Weights of a small mixture-of-experts language model, trained from scratch on English Wikipedia: 272 SwiGLU neurons an expert, a variant of Adam for the experts.
Below are experts of layer 3 (counted from 0) of a mixture-of-experts language model. Rows are named router (the router's row for the expert), gate (a neuron's input weights, with its number), up (a neuron's input weights, with its number) and show model dimensions 720-767. Each number is 128 + 32 x the weight over its row's rms, rounded and kept within 0 to 255. Numbers have three digits each.
After each expert's rows: "gets" lists some tokens that make up at least twice as much of what it gets as of all text. This comes from a sample of Wikipedia text that the model never trained on. Tokens count by the router's weight.

# expert 0
router:145086103149126113182164082165086124120127058148136160115115104105105109130122132178093133066071128150108135143102109129111179117122158078112102
gate0:134165102060127107153108180067118208159055070109084136102122137113165164196130143123125069128077133135159108129117080152149128037089103109137119
up0:130100173088120130136165122134119126091078160120092062113130163171104170142169128144141129162112056120188133120120138143158110115124148087140118
gate1:191141117151168156144113125105137106128144153118195166062137103146110100080109134088135116163118175082095136158073126121100203138155195132145134
up1:156170200109149147118111129098141159140081075148139149079108125081160069099094158139063128108145115139098131146120136157142146139162164118203107
gets: ".", " 1", "1", "2", " 2", " 3"

# expert 1
router:155093131072123143185185138111119172136117100097084188120089117093119132126129151150123118072154090123093081133141127120065116035139164126120132
gate8:164052125106091155156136081128137133161083118134091117140148114127059126078124131140108181143116146165168081135167167149111138148173102150098116
up8:095145104132131067100145115068193115114132140154140156173155077133154118148125151140134115157161081150156117130176067162154102198102139139140172
gate9:176113117139125111123163186107128162147126136124114141134163117134181192175204096087167160126147164107126089140136142135119127096126136108136070
up9:095127123165190148117094128163154169132131189101178147124134131111084141176147128067162122089139163091157112110139119084129090148064111159123134
gets: ",", " and", " (", " was", " is", " with"

# expert 9
router:150124098094094177146118167086122110144095096135117171126122083080152171154099115166119133097099189073132075117175176113170160081130141133124153
gate8:149103101117119141165194145087101152188112142189160184105177088117088150139094103172096102161083124132131140131098097125130182055078158127175183
up8:103143182126158170152100173160092108177191131130186131148050127087098119191135115124161151151130162096128127074056158095115150152156136086088130
gate9:083145054196114146049165131134107089108139052096044134199165108132123134197098184158156139099127068112095141136152169140081168087125150115150127
up9:150139149104186082164151124154128144174101125129116185128179116114046112165135116163138227139160095136159088156185159056118113179147111120138106
gets: " of", " the", " and", "==", "===", "'s"

# expert 3
router:157109154108115131130138105139107111151166099133142177219124116109103127080126133162124123093094058184080098182110109120103192129185173106131098
gate0:145179093147139173116174162161086102190162074090151155139137114061181147152110109095200128041192095149103159061163179159151153156206138091168097
up0:117121098150184156132181170140108121130134117113100112115136177127127142107113165164122117067133104165144149110169112175118173136171161100134078
gate1:077109103143118150112114144118161158059162061106055082141144134090068129103109160098145141133146146080116198147103115102156168105162151108109182
up1:128121089175141166123159103156120137130106141084105152112095119114138095160118143158143109118158153180125138133097103126145089160166118132138121
gets: " ", " 0", " 1", " 2", " 3", "1"

# expert 7
router:179137110109135141161131107133117148139152052142083179128066137130135142150138111132139177084136187115091117172098157119109089092140150102141146
gate8:125154142123145129135098147117158206148169100165113073122161146137091181181107149143124149101133087177147111139181124123117123163111099102137156
up8:203126151075080120103136143164115161131109127161164148124186155149155139113126129141120143095129108117093100121090171131188200081111104179103139
gate9:132192094082143142091118146025133095164134125099157064186138152132099143140141097140125116109136133191116141156165175139081127154164158121102129
up9:065168213119109065142113095199135125156168179144159146089147099125095108147059149160200102111176113159105152201152107137113108168100124169112088
gets: "|", " first", " May", " June", " January", " John"

# expert 6
router:138157126150150125136156086121133117131074091155075078132083100100114161124155070135121151125159165099108120124090128138119158097133181161149104
gate8:077180094125115127082106092118102121110173108155143117158085173134122113138067112150090104172131158050067098100126118111119168117139152171093145
up8:075133115103115154105103087131137134110120137116160132080121142124157137130122110139132125101108129083175105112153178109103111151130114172130102
gate9:068114127145166116180162073090111179236181094098137174082063129069088062146094138089104082110138138143093099081143116168108114133122175156156105
up9:141206116174099160141121097140190144156173164131089154170090138156179131126178140099124200072098129114202178152104116109108168077072153096198078
gets: "–", " as", "th", "-", "%", "°"

# expert 11
router:154120098181125189099143119075134133133186100141146153109182072120150152114087173130121134085065096129137093143110090191124124118158172109109093
gate8:111098163121126155096123106064123116092167113146119182088158095104134093181080117051101151112161099141080162143146140125165193134122101070106079
up8:121130131104116120108080163110108143116176102125135128082105093120135095105123103131116115128105114100113142096065067121152134189135112096159154
gate9:170121109123161075073122184090106063235062085102083112120145122113137179149167130094105103139128159115109138108132102136117135123175142140136148
up9:090166096172080123144127084134101114135099152089097167131106131162087155098107140188168146135151096140142117193118118135110113147096133125111121
gets: ")", " he", " He", " after", "S", " She"

# expert 8
router:170109093131091147158115141144131183142127132102089198123146060100123111134084118088144136117100137096073101118127098151137145129178163067154054
gate0:168159132110162110122148067193130169104156129182163145126171121112161141166126152140138167143119173199052182130146073133075118155054124130194158
up0:135110095111146146144155123123103120101094144156072118168123189166084131085108147116135101107148161136116194126148162135164094207050119081184105
gate1:100116114177143147122132180091077175116160092130156147093154133101113157134105080101121147119156126185083125198182119093135125123074106073124118
up1:121105199143124164090145151179140120128155070067106161170104117201170124136119117125102137139096156129135175091147080115157165123170031165168149
gets: " in", " to", " of", " a", " at", " from"

# expert 13
router:182124067135079162147126113074056097136067084147104131120082093090116102107116155160117148164060164128124113129150217141157192093165154087085124
gate0:103126156147161143153114152074081112150110114082089099138126139130153136101109156193151124186021141140162138143220097151081135149101096160107058
up0:080113103154106199143065119176114086143222098106130079180164125134103201151187167118128144138170109197126128141181153152133195054094161107091186
gate1:111104072081168159058138151162146158120130162055125089100106127124092122140134101097117169127138155114169135128122100130138096117102131105106093
up1:162129132164090090068080154179118141166140116145123154113111148130071131105101083098105166095174064162115135134138137092151101100175101144179177
gets: " the", " a", " The", " ", "'s", " his"

# expert 5
router:163148090111059139143100104161118181094190135162120133162067100085143147125128099070103158091186094103135114153129118163126135153133169084158161
gate0:156136126165169139091125111087154126125141079173166131162173147167149179157109185190098120097113092110124131159146102119131115163085161125104124
up0:054124123125085202079039141179120112119106115117138086157138149132130145155129172193109104120115127127147140123132141171163131118130127155123087
gate1:049159125136145116091140147123108131209113119120072169145157148113149139090138116150128100111095107144142110102103082203149142168139100075166172
up1:103108085158100129120155133119136123114128116158149115151145093103100115129176141139160145079141144154162111123123145166128149093158161103170091
gets: " in", " for", " on", " to", " \"", " from"